Weights of a small mixture-of-experts language model, trained from scratch on English Wikipedia: 5277 steps.
Below are experts of layer 5 (counted from 0) of a mixture-of-experts language model. Rows are named router (the router's row for the expert), down (a neuron's output weights, with its number) and show model dimensions 0-127. Each number is 128 + 32 x the weight over its row's rms, rounded and kept within 0 to 255. Numbers have three digits each.
Before each expert's rows: a language model's description of what the expert responds to. This comes from a sample of Wikipedia text that the model never trained on.

# expert 2
Description: Commas, and, pipes, closing brackets and semicolons that end a list item, place name, date or table cell, e.g., Brooklyn, and.
router:125129128126124147056101175102101117120152145099062140129152073075149120150162174127113134121173143144080081202121067108115124138115093166129129137151126137139132173191160095140072127125154128161066158063122108139125128129160097105093100120137136103069053112108074095127101047118096149136126150104133157105142091161144120113069177149161169107093150136107104126237122155154124147111106
down0:141211187077171149129097138145179101140111137126176147160143127119071103106120092105099187073101129107127114079084100101088109093107089135179114141138147113117125142148133156080133183125133106110164197110097161141166088159111140126136218143133126155112111124150070146179126140178149133126202093068116144147203138078089133123090163116135092106124165114125111177119120060148146114133160
down1:108164188140103113173192153137098161113104081078115135177103073122126164161124068174149123154157085154101094073127188109124089121153118097101159132067143111138187144169124148111169098115117091114150166131114143178093124077105143124086093093147101099118059151121160148143136156064144145152186134120127116118101139166089111170111133157151111175090134120145130136157187178183162190075149
down2:154111106093100169131106152137126120077152156212152127150102116113133115120142135155113163124091086085111156089125115144203109152188103090093135077125202102157151152109150080133165099132123128135151131185158147131091130121128100138151119174091166131106131098170232122172136102139137124148205148126184093078135160125156113160132122169123086209077127117153124159166116086133048133146116
down3:196100146148145138108154065124112111116147133128051117106144122142104108130151092112138153072194187091090144087113129156119141095101177057129131154075122152102105141149090130122088136096157083206080156135135156111121081153103117178081072120146125129086153061135102154100159200176131145136137137148129152096124138146140055131074096101119131059110080114125118081161104167122135113170139
down4:185094140140115144103113113132160112113128106107120091090165104106036149087166163181155168082132193121141143160064182212158114123124132119190147137098172137199169141117131120106165122145156157133126134122101140089138089065146119122191176124195100129126156140097115233144095142089094089146129175107137155150143157148133116162103087124123191136100161117107137102096103136135121112133140
down5:156171173155162120128100096063129182187084146073095141149123133139141126143112087111162121168133118063194125137118166061142121123085151113158113140103162148130068104152139142159162099105118158053094086087146124147079079128119152118097181173160178137164154188111112120116101085093123142138121130182146106124129134153095184125167135121104197127080147162102139122207102123072104141134164
down6:137122151141127076128158167125104107090065141125206164173119117162127128148136143113126120151112083124139133165149133132115158151115170136077132202118127078058152085107113157147152118131090110136096134057152104101104088130124203082131137116128163126104077050142124060096140105158149102143092157081078090135173154112174085166068118086132104152138186103084092112129073130122064139128109
down7:165124131074133068129152132142131177096183174126105158135116127110165127093095125100118134147183119135073132132141113126110077096083106111133133098086118089136098140106167115134137163129157103071067130167121144108199122124122120135127081142104126104135099117141055126108102100041185136139151157111087102172080125102102158076133147168159240114152143118140129129049128184129196143110094
down8:085049102134126189098147102103103166142070157134181082120093149140162151138120149158180151120111091125129120154198117189100094104123138150114181105115163138155109156059142095161146061073148132144099098107130112079111170184116024101102111137120056106078146143106139118076132111104111102117133081104114081180089156123128112154139130127109165112078116134103120109099152152160097097109130
down9:113136178158105110136128137142114148140027089149149132150128097099187153135109151101139164084147126094128149168111133158105189147151145080186131149119118122099120157132120114134126179106093129151128113144146108171209142151051227100139069154087107155142091089112132150168134160093082089139216119109131122129171131131121147139082138151157069114111171164157106142159109138178163145130191
down10:122127233144134121138120055108109121133104158163100071093112137163124113123121171102087106091183073095187065142146105077187144182120099111194112140080089156092143158140127123087100160096110109101193168140056155102154110120132093144158095100152123133136140132136118167172161165113132134111127076103134156128106095118126144141135089074097111134122061113158057120104102142157093140124166
down11:171107129162152130126127093116150157124117169118126148061147123101128172059109124117106162136063192183109146172160163042140115211107122127124112123069159138087129119114149126158169137110177085125167062109110131068124183090105129142111143122129184142105181149159125165123145124094157142121112128115116113168067115119105144117131129174101080166059131099109178170097172116178154138115183
down12:039137153151102081106168139112113166143191138164158158179114109160129138165125114109120120162116114119117197105121156191115078097095122067101148139143112126136175197109124192139134104062122110189146078104125113137160092165140143080071093105119201125136131130124156103135202101093137118110156117159100130070080149130094124131140157100153079109117155068077113143174134107088126135101152
down13:166146095133111175130129114137126139127119148113144127090148112148134125177149159131118155122109117144163138146057148079152173111145185092141155113091088119178141100141103036092173091143073147158114193080084134123134073173182143133078121158130098160189073113154197177118166102108121123096158078091097124038133150124139094138109150122117119173149133123197140131159148066162105123121163
down14:156207048151120154118230139135152123152138153109098163155118175178096104096124155085196133082142156082147104076131082155147140118105161132088127113130157094122142118161150130066204120095153082112103129140092145160085172111147149136125123174138170132113069107114155068171147099092116128102114138124136153049147128133108167144093059162179114130123124088119146167108112115118156112106123
down15:132093092134159120147111119157145108067139123096073118084157131152201222098141131140098113150141083146129169112095117109144184155146114088157100130122101170120137118115092150161143109162129135061115129159134074137097121115089082167134188124169118162185171166133131068116138149181148150186122131098134132159097108090100046074108117125115181110113208128148118118152120130153180178168087
down16:135107124079126122125105139111077097130201110168173137152157125135083138175072140174139146146156174141166152115168154140153123093118124162164108134203135156137151168108092114146084148127079141129172191137138135164130153098102191168122109146095131106110122133137164151121121175134141134106135134129136169061064148068088102080218108111190092136195113136089140148193107082079134134092153
down17:113134154109081141148109092167083066179077093128099133157173116167161203064153089137165123105071129053165102150132124160142147142121131124104189108109126150174125161138110160169147067184099093150156107129126090162063142166220098139122183076098157083088156163087148141105122163130120108115168065156139105106100138135133163112114135129081152120095096154139131131170154148130152140116119
down18:149124111126130097151114117224136112133135093158188119052130129165171077146138111093109112131127136103143147154127102175098125143096135212126137168125156137124164108121145120147112164125171086179095041104097138091156187122180173146127175049128109087133083101119150127129104160119201165080092134189071150110141147157151151103129079156170135120176128178119136103127115138090152154103127
down19:109102133090104092111163148134135141107130145210026114097101086138141089172111088142102122086136096156078102118124160100157169105144088117171149119182120205180124110154139096141139138118171055124090174125159098121095103122205158168069082137150144122148105115125122096172115161156171083090144145133096109142125071113073073156123162119100115111077143133128137113054146123112129102106125
down20:160138179179192131183107111098097174101133166143128129140114103129120202060121179140154113155090105096181131078193115119129067105120149127153109139059147155164133124120124143102170138202109126141102132101120155163141126149153149094167165110070141106137071087125154124146132142125182124123099140146134133121103084168110070127118143167180121138142125059129083144220155186135121152080157
down21:138166111062119075174129168123144164134136144116130152118157151125117092065109123078106129089135102109133135134124094143123143144157142101093119146143116130134199187042180125112121064113108102132137160146125097117126179129089140163173065143089090075152130123125142116165164161108142178082108096131145179106115142123067178070111115186133125177153117104087203162210186169132114130118127
down22:115100081153095102150117181179088071118128127213162115091188144160124120100103110158099100104114163107100096121089098130129108162128084136157094081104167124126091138069158140133140118134162144163168122156147140155109140105071078191146114164115109093132152206116169141142096140139166065118147123124115106148109112101156090068088081135155185156134073117076113065185110085122111081110148
down23:149107138109123105123114124122132080114139119146167077138161157120184129078090111101153123178088148081157125073157158174099153117108137136124099139164163155148171087180102101122179119125129152193171135090142117138119103141155075121044184131118157127132098135175127204143135138162094160160152057182112113089116151164153170090138162079081141183129114065114107139142099082124049095119153
down24:107156095115104135165098152129208101129105127178162173134111100107130168163150145108181106148191150171118127099117119159133122134110171155149117065137194119104091078163113137127085087118137166162092123109135135109131083130141142092117155111180127133100142127120102129146167126166126096091138122155121141134114127109075070165131095222156147199106129135141097176163141178109218048193103
down25:108122125141144180145118024151162094116129104154055156128106145121109160136130165185107134106152151144177108093141154125108102138136137158141125095149186161133123171110110143136059094125127109139040168093110143105106130088133072154134124133172203106180115096075133091099189162123095150161078113141185111142072155198117095155104137144117096125148128158158108109085175147152164073131110
down26:145150157093113189136160130091100152164100164137141092171157131147178051158140160067166120127103152148140081118113077093135104154140132108101099150145133087076158147190113103149099139155123161146106099148123154122068116165166161106129143116152147146141078134160171090106114135091084083176137200120141190100176126143153101155086127093153160117152105085084080111177100128152197126082053
down27:149101087138129127124054146131133151142072138137127138156102113097159066115103150150191153207140146081132182119118111147141036154089190112137166114114124139199054141148143107117130123133194123091127156074125157111129148151085111120097092110154088201108119112118108174185159161143080089173152126097146148123103159148117148145173136144129146143159088133150179079109147141107206113118146
down28:087143135152138087124093115103100152153080071143140110170119079171151171050135104106173114131132096158176142122095165158143155120137182130114125124127151074195141179149131167133137111103135145097111120141106057106113113185109163150135145176141131122144185078047139092111113135079161121153149107179145137161162067157169071203184125080150122127122106158183118147147102073142128116133097
down29:141152200099204170119124098134141144156168109149108117085105138153114115187148125174127120103137140140124106160104067090119134105168123055159108126166152150102167136134086087109119161137109134094145034146087196096091185145133148127079166134113126173074092139144123121127128154106091153075204158155189141133142192101063120107111173112117106153129094136110108094108157150120159177130091
down30:159169129151159143188110184082103097130126151121104151116148106099173196111144110110118152159101125166132120123173116102150127115079106148121109157129131189081176108141077165158153140105179090103157116169206145049096209112058061143119079160086140092129113112108140094148128152138135098165124118115080119137133157097068167121103087148152126149139092159097161154162183140135081113147083
down31:127154112143172172138138097101145165060135105073112184170138151142136174098115108140107211145137113151138141148112141074112159132163121116143135140082077131155083161147144178137109107137170110154139147149149131117124085134081071168185154146160100152153196170148147119154145168146153130153113127167130121221132118159130157065081163132072184100088150133109122160094127189125174199173114
down32:123109130125111116114148107142154129127144168103115135109148078162105163169103143190101118233132119183151134184119087129142159110138144143085105187149171093103076114119151089140115141181110066127148114119158167027159097164159093150043160137120139095102107152143128162069115169137119158146131157152067093137165101159181133175107120125171099123140094117099068109125167155143160155112161
down33:073144153181109121190126105131132100140106091124099115166129094081077152164129073127125101167177151046173161101166105113080112142110069101083114097126115131133116090094054126083076138120107084129153155094115081144159126142128143123110110157180147099100107121101161159094194149072119155119142142156141116092082138107145161151116169148122185080150093113099159124148097093141207112133200
down34:105135114176082197121094127077110129132071062151139139129070113161120109125134094162135121132150133149114024159114125112157154110131116131134047160121134122107170095110084094102144174143197094132164127151147158100073134103116149161077126157154168129164135080173148104148124147157052102124117114127151152072145116100087145123090126067114076086094064127138144156136167109171082095163127
down35:123113091164150124102122106108107143170157140163149138143139155160128109093151144116146069116139161122151102119140128180187124143128163159123141118064144160166126108172138156092126066090180184085135097166143119125093107113179094114218152095166115113158076177120148097158120126102133141107177143166138114162151150151143122055095118159144181035121159175070109131132106048080180121157124
down36:204134149114110108177087071122104050128122105145132172062076169166108192075108083058093161105084145106144126105110139082127122132160142127150119158124192131137169146103159141107119079136096130116116104160112097164097146095107097146164146101106114173167144197115119075121124066124157125110117123182112163142113118144127130116111148091106151128087074120118177205097091167114128127100065
down37:178165094159138130098118107133115166127062115105138084163125083169167076116072106139167120108133089116090108135120097094116159155138147190086170140147129146139093134170138165079103141164135151108083116141184122170174099139076178134157122097113089170109138139185123111116082154173165122067123103147073142109169167159200142119131180080119164090115134107132146135093055165101162092191128
down38:139145192131148095110132126125181111115105125176129041163106167111131129152148125174087167106165181176094112139079099051140160100176119148110116186118138069066123177110133126153071141101096119106178172157086140144126141149087201126131168137151109133098128176121089085109113121065156104120162147154119133117141115164197139178121145153105167132137087101156072148089165138134174157124159
down39:130132184077141134139158087132102153131097140144123147102120077166103171156131156147152181108116084153145108138113120158112124155148070131083111174153116136078167174123169109137147114074078152189173145166120157096174185080148199050142115166128074146169139128106192131114174161096134124099155150070153161127171140105133135122099177073137114165135123074130114163191153085139125170100160
down40:120179202118194119078101119110150062159111137082131097134188110210136120046138127111134146133098127149136084088121154133110150109174153067180144121077133112151153121155136143151115122208121101091127088173164120125120180146138169150175138164090194094098135143158123148079100100135101091122077131099102146138143163168110096127137101117136119127065169202167124159121143087142114111146141
down41:114111111154154181114130081129100135131092152122126119164155175129120102114070113111130086101106152136120097071109119105113223139070137070190073083129101064110126140123149179111115129167126106123139181124151168157117182104147129139153088120175131119097100097117164138110067142067169122120113117125069135142140105124106035084126109140108124116170157121166156051191138104132196161107124
down42:123087100204176103156169103104132130155106135142176065144099162072124099121101128120123067097134160138143137103126153163090115124079148171082152159123115193128155119098127154113147174078166144167070134177161166116126163116043096101088099048146124123159159108081082157145110121099131180117101112108136140155144131124129157049168143127087144134139110130088122094091135081082078111135178
down43:135182089155093112143120161095171138132142166153177113155110139121180084112179115124152139117123086114142075099157124211107098131131041151111116155199137108088085146164090122102141140153111131133135117131143124149113142161118169110059170158118097147107139170153141119117097103099165143162177132114172202115111184063151108133132182122063149170161095101086118067186150109154078140153111
down44:177103122099081066156191134178178078145094147145141145119214128116132141114080123099173113140155136098094116159155141087171081146139126168102156146158175066125068115118177119130125123104096148112086124094152120162161133103083232153081068124125112145124128129160120130200125144124146107092150156101127136105084145143170148128165084144162093134130117094182128159116059152124139082097103
down45:118098148074168114152113054105113111126090144158098120106105167117105224101130120135107091156131136126121154151089162170093118117161137056138141133096154127136143094194137095172153107176089109101141167149058095152088038118128119142157150223108083138143138193110088120119138120144141127149068105099129139138093144121098161097096181080077147125144090130147095111171135172119161150096132
down46:134122126107124127156149089155156149107096159145156123169184137161188156134117162145137095138150186104125137136156118110074079129106154056145118143120132083105131080096187164097074070197149127117167163114119141131106099154095120112111119108113164123134129152189104151132137139126131164198127192129164137134154126173164135183117205040091162115176099138094129080081104210115168129133129
down47:153113103177150103150069121134100145110105118160099185091124125137161146135127143150131160189080119152140115120135138103137135126131131143160145146116161135132125138148149137183146092133212124100032155148098097099136138182134079090098145191055113163124137134137120121165155057074154076124132133121138095133178117046140153155165130136127141067070185088118162161090077178130081141079144
down48:129113181077140118148177144132200130103112131136112146157150171117098135109114133133132087084153066146154136178151091118094137166118108161117145168139216133109058170207129118130135164145099057119087159192144086162150119158110154096144137165146133122086151114165123113137115077146175104139095087165129119152128070131216163098107142090148118139151112128100165179055080130128084128130132
down49:152130153119134076124103140109117094145116171060120136097112151167086154138190141144070148189145161108188113110092120134129103095086122149114158100194183133137145115126158130049124199163088120155131047121103142124168150126106130164121188135171138172126127202145165130142157135127114133166070137104102121186115093091159147092144147096105093138105154149163170133134116085066096161168183
down50:151091113146099167099147081109128147133075199121124138138149138119206097045154131091083167083136149094097114046103129113164132150097096189127142110086182153154096076126155155138153116134074186109140169139149122162120183072144091107160207103161107120123096084106130166141111132094131079140057095156114126129129136148127136101109138157135106081186130137120122142132081131115187172113127
down51:145166158072073139081168099133131132114115167081094165167122193083168141122105121104138136136152108161162105159133119121152118106163139076111211068145114148156142127152060175130147148172098182116150123108110115098150110167214124128115091170108148145112135142147111132145128134080156074128120138150042130090118053140102140125180132136175124139140148110104153074071115151129223119121121
down52:160132066187132129113133115087048173094104133104124129156122150089141121095152113200173147148130146123168107064099182120107122165135096168157085134149120089134106143204129154110157138121133142132168106140109210115047094118186164085094151151118077173136073168141115172096100115152132096123165147175140109109093101113133146202188138130123132088070105147136146135083123133146114110118166
down53:112081087138052101121102147109136095098171151163100121132152128105140191108160124109150097128143111065140100171149157129125078151189137144118195150055152133130197144114123145138179126120116143127023145165173059197132158182143101122155126084115094139192147113121128128148164153063142136094121120108196131160100181124118164127131130120096152115124132142150149144176105161120156159126081
down54:173190149136080158088085110103107096088090120135117126144148076164133074110094150155109145114092172097146148120158143180143141122111081086097160082116132136095156113124177135105156112161225134105137100111191113119135139183106067143074107130101111063055149132185112158076134136124127121043072147090152136168152107121170115169193115103136119105087098124132122131130129161148135137133176
down55:100097163097185105115102138093127095148136109133171103098141093122122100143139139128157116130106091143174223114185168137074096113083143078169174115130074065167080147099071143153122104128134155152103110080135124109126086139218148086127108113137117150091132088154135156135117187168107099143135050083126126148185156121156119107127211169168061109125132137120133098132115088103151101103138
down56:126108173121163164174106097115149087097188168129119169024169150120149192136153130169108102122109130177063153126118130111138104108120113130122111157153197150089101152127102101095112095164126118063142134092148185162079186071163140153204184117151154167100103146120132139120127085104171137155181186126114112149106117146113142097133122160120062172112125102108140162168169095085151141128115
down57:145136190121150141096160169100166144136127098110158110113112155092151067185163177133171096102138113126098108157188208151095168153110130069173148114131109058118154187148140190091154146129124126143157117122083148154123092198124146106158094113134149108095076109110129119154128151128101151127209146122170118061129131077062126087098128061117107159146135081120108119066153120165105099135118
down58:079136167114147133190213145166132099151085112132084128177172119109121163184135139087115159123110143178148071132135143115107137103133168111090143151155119126114102104109132083123116143195137056078126141103103125082145091194136150159099067152090128148153139095087156092085140122198107117144103165106118175160110126151128071140090104106115117077176114041095124082117111152074151154149154
down59:109097103179148150121081184132132154127103129125142130152196101099098139060124132118150165090065127171146141120116107146032131141071118125101113138170128098130203100085149098098166120145141112118108178143148127111117157163151100107117122096236119094102135140148142134126138087107154128166132168184123108102129117168112133148101090138104094146135170099101188066132054111102191134194148
down60:134164099123092134132182129150141146165124136125141184114124122128154111133143163142150133126092109121119166153161122174097066087102115105102127089125129059152117133083130082136142173101151140152121055156085170139171189097096139184118063116116180121105104144106099198183129155039125086089148114140074094100168122135119115133114115144179061144137153121064107183064133108073173129129141
down61:108106078084154109152120118154160090136097121125103085171174112129162093107044093128074160113116125148074071096119119058097121164161111130124119124165172114122133152159125135143103129128213118132108125121139114101104076114125096173221095135143153174114107173138184091100096112137146116123135097156166086195126109106118102141094080127098139108136100143095045066101053157126134136158132
down62:132134140076142086129080122078080124189113149184113108098194136168158152152141105110108122182053090147139096145138164060181130118134131076053150167136107123090086122179095126125130084151067157140121094083104141143144155210133163169148118150111099114079127132111116155139158118152132110132133138121094168084099143132126123138159156067092099179147094150146129151157186089170175128173158
down63:130106153144026149076129129137174154150134129080112123159122132110118126118122157112141170161098169121073142059150121116089165130176145023095134091159149126152124116141082121117069133133152180118082110159165130148109053173099120125135111142110117113091104137177098119085119096125131080126100090089133128087077137180136119119131194066088140152166149130110097108097070164127104190128086
down64:138184119127118041083122175115142147122126175162183140191112174142130094092126117155165127203105155127102120159193176177100083104112150148128130153147153084163132100147120146157153136090099130183099104091109123108128075091186140102086064105151141089116158159155146100139134136103122127096130089130130146056166161182140119180130104096119116116156104124109150097062118133071114056163100
down65:109163086117128173109070139098113134146148173116152148141124184121166109117175080155105132140176160098176103119143201143087117122120097153136120124140150126118113112111181141104161134136143111133219140176143089135105132104123110183131142123077075104087118144087099124088158165134121177170104084139086110169090086099095145155120141145069111198101070214133164148078167206132103141111126
down66:138103116167162166084120159142185131065114140110106088105150135051107117151163147071099151126143144185083164114079073070087131150133136130083123133161168179121130133135112158141068158080139144106127125131168060125175142130092086163137154138150107111202104111145133120131139121156104175168075157093112144150124161145144123116080092147100151122147116150104195091057093097132100092174057
down67:123135119113123130139114132139148103151118087106125159086148094099118091107095122100153136048131070115109082105167094150081151169152132092166087101079103120116179166092103107117029119157116158121117172185084067119190072119144139098096136122118132080094076092122125131076148169123093145141081066114059150128196144121112115125116122073109164148108158153147128141115123136182060111122171
down68:106096093149201135205130140158143121037135123126098133108073101120083189104202130146122154128084166129164100128167062131155087079099149147145137144086168130136088134116131095156162127144190143101121148151128132154075121136145110116144156159093109131151179137159068123147125121140104171157066140063135123181081106102084101108112169103118175098085111071150159160172167121106106105143112
down69:103134147125139152184122076160118156104111128175112127100159086171160158121118182147145189132134099141126119116121103106160156136185089196152161197105150079103135160115166090150090126076136177122107108181136183108178149080202155087128096136182128166165146112131173115155156103113135091136127123130119178184095119157138117182155176173104095118149093116100070157164139043116117113099133
down70:116138109110101090137171141153170115136161075132091143148146094174126108084218091131113118118151152142038175180133098078091134136159164132164087134165102126078088159103082116127161123091186145126095178159104113111124069123151124176097049093112102140145088146121062079087120103129176100129182077136064087136139126159118141086153108186131149119164121120146163129142125097121129135095120
down71:143123082104113103097182129092131139099121096090135169178132107097143137124130138110031154185093064169147144130137115097174172146182144191119065102142112160151129153117118141130076197112106147147115140153178104122087099137176126197162149177090136141074118151149101112131100126151178133160123132168130129135110154128153164175167150135090081139110148184133113090200085176085144081139154
down72:128153136139170072128118126138074125090139126129144193123070107153198162122137155178096091083136123111161118124161100105150062146148111157168228154124118044134141151101163134142168130087104114080167102143092119183140172110061118117169110153112142161157117126133155151178141167149142081106153079101079116132145065153131160128134078148087097117137171124099117191116123089156115175138161
down73:115163108131102109154074082134110136118083078114142174076131098061112134148094144136140146130090159127117052095138098184120119172145113105129210149103138153122105056069159131124130155119124143090103162045196125187088134128115128138131125126168108144161105108173135138131148097122058085082127166142144140111166127139088173138148127190192122090104133122163172140149167140131169182075142
down74:083105141154153110167076114144127150119108147114126108149111110147119114123091122100133106060129129137176147091090104135139110139110066207077176175098124164129119165174082159083131085107095157110152164111097117183115160167076103093214109163096158115141218133129154112136153122089139103080108166081164148175113097106106145144131189162066119157093137120190144172128158091132113159159131
down75:162154086066114159090115133130131137128127175154149105135141109138134125118106065136139104131095122098161148063118134106118121159096146052093149128134177151130094105116140125152154102119215088129094181156113072146101098128109081132054127127052158166135086144184149153095178083150137092158152115082113141166182137142141149092166098048063088089154119161096166101123094119134162151171132
down76:150100163126099198168139139105166140074195147096109149162164175070130137156089100133168179156123150149125170156194125142139108142151194143097153209058137149144107155129158132160139179136098100141110182167131119109103164163097084171115103120065160115114129099154118098114153111120122112150104082094098172086093121173126107155170113151109118098093155107097115088125170198133127105160071
down77:151110163123134108173181099109151093117060128070178140127149152145180092122100137183099109161112118071110130088099096028095130089126149160114084171144147126083164137136116176109165174138157183163112159098163115153084134139138115170129102194079073134144129093153166164151148114126109136168158151108084122200158086137150076095144123088168128154094117132120076152150119106084083117158119
down78:162191098161128135134156146118137117151098099179132130135184170106118134128142118156116116088148103127164088162158185078116133134109216139152155119075164079091140094069091143112125116111114106160073135123093184197144091144116113139145189108118122114149146130119093163090107158095059158071088159153152186140098147141153098082161150124119132104185167101130158119136091133209145158193097
down79:160057130152157130123121163095079125129211143068115136168173100210098145096145181167082116119112137118126138100114096171140155125136107148106092172104155083109181137115154164141139111119134077127148138138137112151146100123198150158157103157160164082117030080116177149112111069135163111124145142112089108171138152143151105139066091154167133138120169120122109192181118155108146146064114
down80:187124102080105131133193156138078095169170144106191135120086087146144132185149118058137111133145125143178145177099094141143151111111134120157112210165117149114143062180100119143094142126130076089145171173083148134110090069154211149151120090112141128140118119087067125101137132128129114128115151075069171123105115084159132164173076160163092122121111108106176161168140104111146159128159
down81:126147153113147109111109153201153152062119172147119157147136066181104113145138122091160163145148112157130144109139139155151103128118131172119102188145174105090116156140141053127121158118111127103143090127130131112139104173119185127130072095093172110168109042158122096121089128161086102085197095198093146105076070152186113126177144154153138086142204099093090097138135147093149090124154
down82:042115136102126121122133127194105090081137089106133140091145133087113166130104108079085116134129086155136198158099094086127127114169104132142141148170161175110101119072128125114062128143140099095116092150141116149148126134167122107059103104108093099132134136119173095191094112146103159125072098134073140096089153087169154110140176159110171141146099188149208091145082171137114126167049
down83:185094200145151140121190095168095142132152116143201079159140104168129168166167115100146155088140098119117092098053133106055178113127119142059114090099142107102123192076118165089151150112148149107098140169086125127117108156197148166115079191140112112139100147124095069103152093079099134111102139163124152162117109123129138092128150113123116131151116138127110138083105167129208071156125
down84:138122110127152191109083068130095124148125128191109102139179057127180095167117072097122157145070074145129189098105096126127131094139091176156113101126118176180148108081166136132126066120200118102104137139134106135165136145093107188110142117123136120166212142132112163153138130104062121123160177149167121112200181138118098099118087089106150107127123182107163124113073102109167118129111
down85:114180165178120130091162120130114106126109184156138087123099166135107100178127126095188172131115122134118113158103131167146110049080075173096146083060102137141111146177078155093142122111157183146132121153116147072115174141193102157196152183151103091166147145120135117129103124090156121074121133137143140162158128122141107225202106105103106097085151123151125126114133114048125117122155
down86:128154107121169166164129096094204125135098167101080130115144182179123102201101110198147085118124159107160118148133119171113105168092163152099154160173120186166135112124167091138159127158173104100121137128069168113142153050190101157104166123143086133124114092107070100060118139142151128171103134173149108164166145172127084100146111126124144128158205163144128121123171106103176108138173
down87:139134101124140121052154150183099162096151181147091140112131120195151143131131115121095125102139161096062174067117135214110107089154083127113181139097126127156087154119095099161245177089114146182148089099061185136070146130167119110128138084162141129123130150121117153096117126154154110117122100178097130126126118136114155120141166120185106161145127124124124112121181145061163160164121
down88:180164108116118163112126130053133122133082111109152169147093196097137049127175142152130119083164090163167189109115124132154151122088137155066121126108099104136098069086143138112116112144144171117120153137169147053121153120129114101214121091127112125104170145175160135156142171133168201158115129095159140127123128139152089156107116157110129098115033120099040109136130133104114083133086
down89:179130184161130137074168131127125143106112137119086110195041122139142086056108076116097160091126090151127178160135183097133152141124079118190097137106111123120110156144148159108146120131098122045128126149183129115159152136101155112085169170095148151102100077140159091153157129121094107155136079132121086148142072138087115149157155125094142114164169116135111135116193114221079170088137
down90:129074137110152085178161094148136143117148123113084207096116128124109159129108097173133098150133084088093073166174146118072093103122123149128152125138123134124135128136144100089151097096070111154092162130099159136089157066144182130169161165125124126146127161129116101198142119098144094059094108032112126110124136166091139186084183100165100115158157090145118206117150095133102154140060
down91:142184157134117159135166171178190100136176122121149122158083170148142084091129164109126212110143096181148155129164071159132127162114134135114062094129117084116137119144120149082176145113152131078125114116148111081145171168124140063081095072106113075151103094146130106123145086095133088141142088148081140133088139136148162125166129132189104162200165101118114156041130149096104173126094
down92:147131125168115135103128097131137154115083106093106078179099103123072121160081150101150109103119103113154093146076125146128173104095126080059088197202128105152053104104162117121111099150166125114161075114098122120162114112133134084183122145119155162188143128086167189090085126163073168142132123174156137070146123137114117136106086093186165146180105176169166110071142149121174118137113
down93:068161122102158131168110118112108132114144131145115154133146140154130100150092122123127158157153153111115165112183123144105152058108136150115115112121170153126141107164070104136129195090207133177152083094170136074102049124116103120120152150168085114109147148085111117167138077167101157137123147152118033134163103193058117145128134139162061165140149109080105065101128167189179157114133
down94:131187167149083145104137161196086073155122076171135136125153148188169115110128157149119125086176133140147107133105143077110167141122163136166130064170137100098149099098114128138158106101143122112113164102093139108141133092090093165084156130126213129123081136120121134160101106143124020177098115181089106113173152164097095152084126151121137061113193151127127147147131108110158186175094
down95:135114095118148153135138084122134126151157129107104126085115100076123121134123127159126155156123158135135133097182149160146159114148053087161110117146146084127125198134177099153086083131136199150171092169141098107165076098072094112134136102046116148166161116087141159108143142155108171128177102150147137101144140090175123178198057171113096124096126157128130150053064148198114143099171
down96:157170191139144142103148136116136112160140148193103138151134120171102138126105129186091197124129138120138092134150155119138174089104142073096098155129110137071214121176067130139131151176102125102175151140112166108076155139122109103107109160083173138124211154156164087091174061116131129134172156141153093141176119122065133149126136091074122075100089113113080158081133178120149137180131
down97:097159077129179146174141141132161151141093073069125126060081130174065135151092127125139148158147166158141155172156092095131169081151158166174118146154070156132127189169134109151127194122149120127123111164139128071176170062095148125118094099133105102158173109106117093133124139171073125118105114161148142155117103152101125158118158088140144047107116125142115140040135095173099133106069
down98:078109112131125204090176156161193155120117102049135142092107191115105100106141115077150153071096118136095125176093087138156128072158151093127121110197136097078173130126148118092151115087127149128121128142146197146113119131118115130164144079139091131119148102070175092146142080158163197122144084178154080146099150155115143134119105149109103124199179080164095154141091124099105150093128
down99:133171233126129154095113140148101112191069072165079078148132122091118151148160070138147113068079154136180152129156097081157103149177132055065129076128133113141078124153123108154139172148103138117139111076149159136140165141067099122137099174125123141128177102110130112117109130119072147130033098134140122144185108137129178137130095142125074156178099100109155148148155114138132126119097
down100:172147125185105096143174119059103116150162170133165140155161081114153094116106137179099147130133129167098113141096122078112053152128129167132149141128154162081130127105112124086084137167121039105156145116099104172140128093111100140137147113093152159105154143142123113103106154143123109152154155090136171149175168146120091035160093066092161205180126115093119148081179197123128161125174
down101:122056147145137125131110149161130125115095138120137129118128127131155108159121130081129175074134066139151076155117140173124092096048142162136170183123116188141094097140152139137114056098100108148098120118134103135142123136146140027217144026153125129090128141090149168112145119079090152115163077116146144145162101134124169133072122134062107115135049138110106115178155158101134108121132
down102:029111118096117108110082118144134141085123134136110106141106104075101080169098114171132109143152129153150182111166070180099160137129150147104078102158123092170118113124131110146108132102189114149111092077163122067181121128181183069070135123083123143118121120170131136118144135143079166124076179076102125148146079081115147220144123156140135175147103149130110114105178140116150071110177
down103:106126116091127127148166119141076166067136172156164084129117163157159112197165122097064142113131085183173175127068179123180128162159154136165129157083147115157125119117072108158114155134074109126099144146129056180082150141123153127112118169054128107123171156127120108130080139082079144112090138105082142178120132112100182205137074111149100104112129157116135143158132180100139084112098
down104:134136167164124183114125166123125124147109143118156192151103077069114103136116121121140084168139151146112107103094151140135130128186169092134078149166113160063164158124131135201133132091083158192136092082170086206140153107118163164120105141078089138132107092125122146077174186115138139136127115093096139157143094169131109111100077202043123121122082102124080190120106112124148114096085
down105:133136074131133125134136156153114090161139106144120171145132093154118164114173112163113148082056163135136185085161126154161137182126206130100109162146090137138171129100164148142139126151154080088152131103073136101152182124142119139109143152117098147158154161116101114030122135120172138150063121151251079134134111159063116124160144127173119115143124142123078178181163120076119168124105
down106:104109149170125161154182054160148113128135149118079113156163123109169125123119171114140132130052126143135085106147094122152186123188114137099116100146092109126161129125124191114099123058062162079130133119062131136116182126092094068057150162115143105188188172128101101072128102132146125123132193103145078182129116115116090153156132172144077097097105087117137126152188091133155141117119
down107:200092099103115126111057143195110115114087112118106164132192084144083114101120104098109151122124173099122067112148121089115101106170104155148074166145106148124208093113114179104141111167116150105112125150152174160106126177130101131155135128091172124220023122159092173112134121097163104158177143121146121100164092106111094152081142104103146107179174139169153132140135133164133113140098